From a checkpoint of a small mixture-of-experts model trained on Wikipedia.
Size: vocabulary 8192, 7.82M parameters.
Experts: 96 GeGLU neurons an expert, 1 pick a token.
Training: a variant of Adam for the experts, 487M tokens, 7425 steps.
Below are experts of layer 4 (counted from 0) of a mixture-of-experts language model. Rows are named router (the router's row for the expert), down (a neuron's output weights, with its number) and show model dimensions 0-127. Each number is 128 + 24 x the weight over its row's rms, rounded and kept within 0 to 255.
Before each expert's rows: a language model's description of what the expert responds to. This comes from a sample of Wikipedia text that the model never trained on.

# expert 14
Numbers, units, codes
router [ 89 172 121 130 138 117 168 169 129 112 153 110 118 133 132 147  95 120 110 186 138 122 131 129 108 154  91  91 158 108 129 137 117 109 163  98 101  79 113  90 107 143 143 113 118 125 144 150 192 142 163 123 157 114 129 154 114 116 134 127 140 133 125  98 105  89 124 157 129 107 143 111 108 132 176 129 138 182 120 136 128 128 105 141 117 137 109 144 109 164 150 125 127 140 141 173 112 108  76 126 146 169  79 129 104 143 132 166  97 112 130 105  89 125  97 135 106 139 159 174 135 173 143 144 122 142 109 117]
down0 [106 123 164 171 148 143 153  90  81 109 138 134 127 155 150  98 115  94 109 150 148 181  94 135 116 120  93 147 158 119 103 139 109 111 128 148 146 113 130 123 114  88 119  93 149 114 131  96 157 136 134 105 144 105 156 102 141 110 142 143 132 185 125 112 135 106 119 112 127 146  60 117 121 107 150 120 102 103 122 106  76 176 141 100 152 136 122  90 137 134  88 140 103 102 137 138 117 135  92 108 101 119 110 112 148 173 106 128  95  84 124 171 108 138 125 123 121 156 166 148 145 156 124 124  97 160 129 113]
down1 [131 170 138 133 115 158 160 124 156 125 148 113  94 192 124 147 112  73  98 119 141 141 140 128 169 139 120 130 105 146 109 156 146 142 135 129 119 189 131 124 136 111 108 128 144 144 147 142 133 162 129 104 142 115  91 131  98 164 144 108 126 131 120 117 141 127 124 105 104 155 140 126  80 130 124 148 120 138 131 163 119 137 158 143 138 148  89  96  90 108 137 152 142  90 126  84 159 145 172 163 158 150 187 110 117 120 170 117  86 129 120 131 134  97 166 182 131 170 119 108 138 145 133 137 157 146 105 167]
down2 [146 119 114 116 162 138 153 144 117 127 154 102  92 163 134 156 121 125 135 163 155 131 152  93 115 161 127 148  83 156 102 162 149 127  94 122 167 109 154 131 100 121 138 172 118 164 121 144 112 124 150 141  94 135 136 149 111 153 128 126 104 114  84 155 130 166 155 119  78 113 108 126  99  93 163 159  77  86 132 144  74 166  87 144 148 124 151 112 130  88 130 112 138 120 123 135 129 112 108 151  83 168 135 147 164  88 112 116 122 124 131 140 114 125 129 110  80 153 114  97 136 110 104 133 145 154 104 118]

# expert 1
Of and word-middle pieces
router [132 196 132 146 122 110 154 169 139 110 137 128  91 138 170  98 174 127 167 168 126 156 106 125 151 155 129  91  88 154 160 160 166 147 153 131  94 118 165 135 129 153 103 122 136 112 117 132 156 151 131 128 128 140 146 133 146 148 144 161 157 106 130  84 154 128 163 109 114 115 149 127 129 123 144 134 111 131  96 164  85  93 105 119 110 154 131  77 138 122 101 119 149 136 170 127 121  98  52 127 112 177 133 132 130 131 101 130 119 129 152 111 130 140 150 137 117 120 120 150  93 121 116 133  89 162 104 116]
down0 [ 91 122 151 127 130  94 175 133 169 103 120 130  82 104 146 126 120 117  90 169 158 131 104 152 156 118 104 155 143 124 117 145 142 142  88 161 172 119 126  83 110 122  87 145 146 111 156 111 162 116  85 122 126 115 132 112  96 157 104 155 103 188 154 144 119 133 161 174 112 176 102  79 135 119 134 132 128 112 104 141  77 114 121  98 143 118  97 107 147 124 118 114 107  96 111 145 135 114 121 122 146 114 131 129 138 120 118 150  93 126 158 124 115 135  82 142 144 147 180 118 143 105  96 131 123 141 165 116]
down1 [118 108 105 144 116 167 137  99 174 117 123 119  81 146 155 172 132 130 132 141 161 127 121 131 136 138 106 141 121 107 125 118 101  92  83 128 163 190 141 104  93 119 106 106 135 118  89 145 143 149 122  92 129 137 109 145 134 149 154 169 162 115 123 122 112 144 134 120 124 160 127 106 153 151 156 118 105 124  89 141 104 115 147 101 167 134 124 112  86 104 139 146  99 122 166 122 120 156 150 133 135 129 128 100 103 100 176 125  75 165  97 130 157 102 113  88 142 164 180 117 113 111 103 112 118 145  89 165]
down2 [124 145 116 109  85 127 111 147 109 134 160 167 162 135 112 180  78 158 121 114 162 130 161 154 130 129 168 106 114 146 115 131 114 119 103 140 107 156 130 159  92 127 126 106 106 119 156 131 102 147 145 158  92 119 133 120 160 167 123 141 116  96 123 108 150 170 160 152  89 121 124 144 149 123  90 181 112  98  96 155 102 128 133 116 174 107 119 156 133 144 128 101 136 168  89 117 108 115 150 102 121 144  98 144 113  77 136 138 130 132 138 102 107 155  93 135 139 103 103 124 118 124 102  99  81  85 106 154]

# expert 13
Capital-letter abbreviation pieces
router [117 158 122 126 153  59 114 154 109 133 187 136 137 141 124 130 163 103 104 128 127 142 141 142 118 141 183 144 153 122 115 105 120 116 100 145  79  45 109 153 109 107 147  98 144 117 155 112 174 155 141 116 127 150 148 168 166 146 114 177 114 141 125 143 110 126 141 105 142  93 112 142 124  91 133 120 105 150 121 105 128 141 131 141  89 108 135 122 116 127 110  92 140 140 122 136 145 104  85 151 153 133  81 170 117 105 127 148 111 127 109 116 132 143 155 127 134 134 174 139 120 166 119 124 129 148  90 169]
down0 [ 98 116 110 146  65 133 135 135  98 120  83 151 108 121 114 140 144  62 143 110 127 156 150 124 116 101 104 154 112 119 155 126 124 126 119 102 110 145  82 133 137 120 113 138 138 112 101 161 118  87 114 129 128 106 103 121 150 153 105 112 136 149 111 114 121 125 123 154 152 152 111  78 120 111 139 110 156 121 137 122 113 121 193 139 102 116  85 106  95 135 102 155 140 129  98 175  93 109 143  76 111 142  98 126 136 123 107 154 124 152 107 136 119 157 105 185 179 135 167 182 127 153 121 109 141 134 150 144]
down1 [160 142 177 123  88 169 126 146 150 136 130 100 128 118 121 120 132  97 163 143 124  93 136  79 118 125 103  93 126 113  94 156 154 112 112 149 136 134 102 105 158 148 102 147  96 134  99 128 122 117 198 114 131 112 115 101 129 110 136 140 122 143 148 125 169 131 135 115 136 182 117 118 114 127 143 146 128 102 118  98  67 128 122 165  96 130 136  87 116 117 142 121 136  90 154 140 107 170 193 130 114  89 115 113 147 117 120 102 118 106  88  85 139 149 164 140 125 119 171  76 121 127 150 124 138 135 142 117]
down2 [156  85 166  81 129 124 124 117  77 137 123 140 127 181 143 125 119 137 149 126 162  91 139 153 156 107 128 110 154 151 110 150  95 116  80 150 145 127 157 133 118 137 122 148 130 117 156 138 126 147 131 118 122  88 153 140 121 101 114 109 120 144 108 140 149 113 165 143 116 151  99 150 112 107 160 146 140  89 155 151 165 182  81 107 136 150 114  59 120 133 115 146 129 116 140 137 129 113  58 164 120  97 111 137 132 107 152 117 103 134 138 115 126 128 115 133 141 164 133 148 120 112 109  81  80  86 103 126]

# expert 10
Articles and function words
router [ 93 142 119 132 166 117 143 145 157 118 132 131  97  78 125 141 174  94 102 143 145 135 142 102 156 153 135 120 143 106 120 131 152 121 136 133  97 143 130 164 107 151 105 133 119 120 131 109 142 163 116 170 132 141 137 118 181 126 152 166 147 154 129  92 133  97 171 120 100 107 134 139 161 130 143  74 130 157 123 160 105  81  78 151 125 116 126  94 125 113 101 118 142 154 171 129 165 120  89 147 130 139  81 147 106 143 138 137  99 121 115 101  93 134 163 146 151 164 157 167 127 123 172 143  98 168 116 132]
down0 [147 126 152 119 160 146 191 169  93 136 158 140 122 156 135 107 133 138 112 100 160 123 126 134 152  85 103 146 160 103 128 125 162 112 163 139  98 160 138 119 111 135 111 118 193  90 132 131 107 127 132 148 142 130 115 105 124 146 131 120  89 138 132 138 153 109 100 157 104 100  84 110 126 110 105 128 132 118 164 105 114 137 126 161 118 141 120 143 110 112 119 115  97 112 147 138 137  97 149 148  87 110 110 144  92 156 152 122 143 140 145 133  94 160 182 144 139  50 155 153 139 128  95 121 103 172  92 111]
down1 [124 121 128 122 104 110 112 136 151 120 172 134 106 135 142 108 125 121 122  94 117 160 104 121 160 122 115 142 119 129 109 134 148 125 133 145 119 187 152 110 178 137  86 164 173 160 114 141 118 125 204 160 142 171 148 129 128 187 119 155 108 130 128 126 101 151 120 140 134 156 138 149 134 132  87 132 131  94 108 133  98 150 140 148 130 120 138 138 117  75 137 107 115 132 171 128 153 120 210 136 180 114 115 110 133 140 148 146 109  97  89 115 143 132 149 161 146 135 134 156 126 104  92 112 107 158 111 125]
down2 [ 98 110 123 128  71 146 124 130 115 115 118 133  91 114 170 168 124 107 154 124  88 110 145 150 125 129 130 176 108 159  92 121 134  92 115 140 177 176 176 139 113 139 145 117  74  93 107 113 150 137 111 119 109 112 111 169 151 151 106 117 116 104 110 120 110 154 120 123  61 135 117 117 105 104 134 105 135  85  98 146 128 127 102 129 128 105 145 120 125 108  95 137 106 132  91 125 109 102 133  91 110 194 125 140 143  84  86 156 111 148 131 119 115 125 105 122 172 125 100 123 105 102 114 122 150 142 120 124]

# expert 5
Function words mid-clause
router [102 144 110  97 156 132 150 153 167 135 107 142 117  99 169 165 168 142  97 150 155 139 103  99 139 143 130 115 150 172 107 159 145 104 123 128 131 125 122 158 130 152  93 149 126 122 131 115 150 158 118 159 120 116 147 132 141  91 168 153 118 151 125  76 126 139 164 141 125 100 147 118 134 141 118  87 130 189 147 125 152  92  84 141 121 144  98  97 114 129  99 111 143 142 143 122 166 129 108 130 125 145  97 155 122 175 138 149 146 108 120  82 118 113 153 113 119 162 129 173  67 127 175 146 105 146 141 101]
down0 [128  78 140 109 109 136  88 116 167 106 130 150 127 105 120 129 165 169 116 114 117 118 126 122 136 116  73 116 135 142  86 153 123 119 103 145 153 100  86 146 135  87 129 142 133  97 143 140 134  89 148 102 104 110 135 145 117 141 111 107 108 203 122 164 118 124 150 113 120 128  84 139  75  85 117  86 131 126 190 120 123 137 142 115 115 136 141 122  93 121 135 109 135 142 138 118 153 130 122 135 151 122  89 157 165 158 145 118 145 134 151 100 140 129 178 151 112 110 135 111 168 170 141  89  94 142 109 152]
down1 [155 158 143 116  74 147 174 119 118 132 157 135 147 154 110  97 151 126 135  96 110 171 141  95 123 135 111 153 127  99 133 152  91 116 102 155 162 168 120 119 150  95 106 149 140 136 146 106  94 159 142 103 142 116 146  89 115 148 154 116 141 133 123 102  97 111 171 111 122 120 105 132  64 127  78 140 127 137 118 127 131 113 143 132 156 149  82  85  98 114 120 126 141 108 172 113 126 116 113 164 141 152 139 114 113 158 168 126  91 124 111 136  89 132 133 162 120 160 151 107 142 127 126 140 120 165  89 184]
down2 [114 141 129 115 144 157 143 105 132 107 149 100 124 157 128 192 115  86 121 103 177 138 146 124 120  99 133 147 120 140 150 121 112 130 144 136 120 167 146 111 149 107 119  95 110 144 153 131 161 139 119 160 121 140 137 160 152 161 146 120 148 101 130 123 127 144 127 129  95 163 120 141  68 116 153 122 123  81 165 129 122 151 118 142 116 136 166  96 134 113  70 123 115 103 108 130  62  83 123  99 169 123 175 114 145 107 186 127 133 164 135  88 161 128 124  98 142 131  94  87 134 153 115 144 127 138 127 105]

# expert 2
Infobox field labels
router [ 99 187 123 151 146 140 110 162 129 134 136 112 110  96 130 142 100 110 116 128 148 153 122 119 141 134 130 123 117 106 129 139 143 117 157 181 129  82 105 113 114 106 140 142 109 129 127 103 139 172 178 109 133 158 135 124 180 107 110 125 133 131 119  93 126  88 175 147 156  73 134 133 114 171 115 103 116 149 133  92 166 117 127 154 114 115 129  70 129  81 152 114 147 145 142 173 161  98  88 132 120 175 125 128 126 128 136 130 121 142  79  86 112 170  98  99 143 132 114 160 115 110 160 119 122 134 118 119]
down5 [115 113 128 126 155 112  85 130 111 141 129 135 131  92 140 119 157 128 129 156 123 129 108 120  82 124 158 127 181 123 141 104 102 130 153 116 149 137 160 146 142 137  87 200 104 147 102 133 155 129 125 131 137 119  74 131 140  88  98 153 135 140 141 144  92 142 136 132 130 152 143 131 111  73 166 123 157 132 100 108 147 114 150 123 162 146 116 154 135 136 124  72 175 150 131  94 154 113 157 108 127 105 127 113 112 149 112  89 175 162 146  58 133 148 121 111 141 166 121  99 116 122 116 160 142 107  97 119]
down6 [131 153 141 152  63 158 135 150 141  94 132 145 133 151 144 135  93  76 122 159 120 163 130 131 130  97 110 150 138 128 129  93 134 148 136 150 142 166 106 122 121  73 158  85  90 154 154 172  99 166 118 139 151 132 148 145 133 144 110 133 131 171 152 112 102 122 130 143 128  93 176 102 129 114 136 103 155 132 154 132 111 163 137 111 115 165  77 132 121 131 131 111 147 136 138 117 146 135 102 136 123 115 173 116  96  98 101 125 137 103 148 136 101 108 145 129 159  99 107 157 182  95 167  97 127  92 128 138]
down7 [111 158 154 140  98 106 148 124 125 144 120 134 109 164 131 128 138 130 118 132 151 133 123 135 117  96 115 106 164 134 141 111 144  88 110 185 116 159 134 101 127 135 129 166 146 110 147 113 171 122 106 136  82 160  93 135 148 146 119 118  67 185 175 148 119 164 139 162  95 150 146 126 149 103 127 128 148 145 155 110  99 114 126 161 165 104  87 138 142 127 126 128 111 158 132 151 106 119  93 113 123 153 116 157  87 122 127 152  61 128 135 160 111 150 106 129 152 136 121 106 109  80 112 137 125 110 189 122]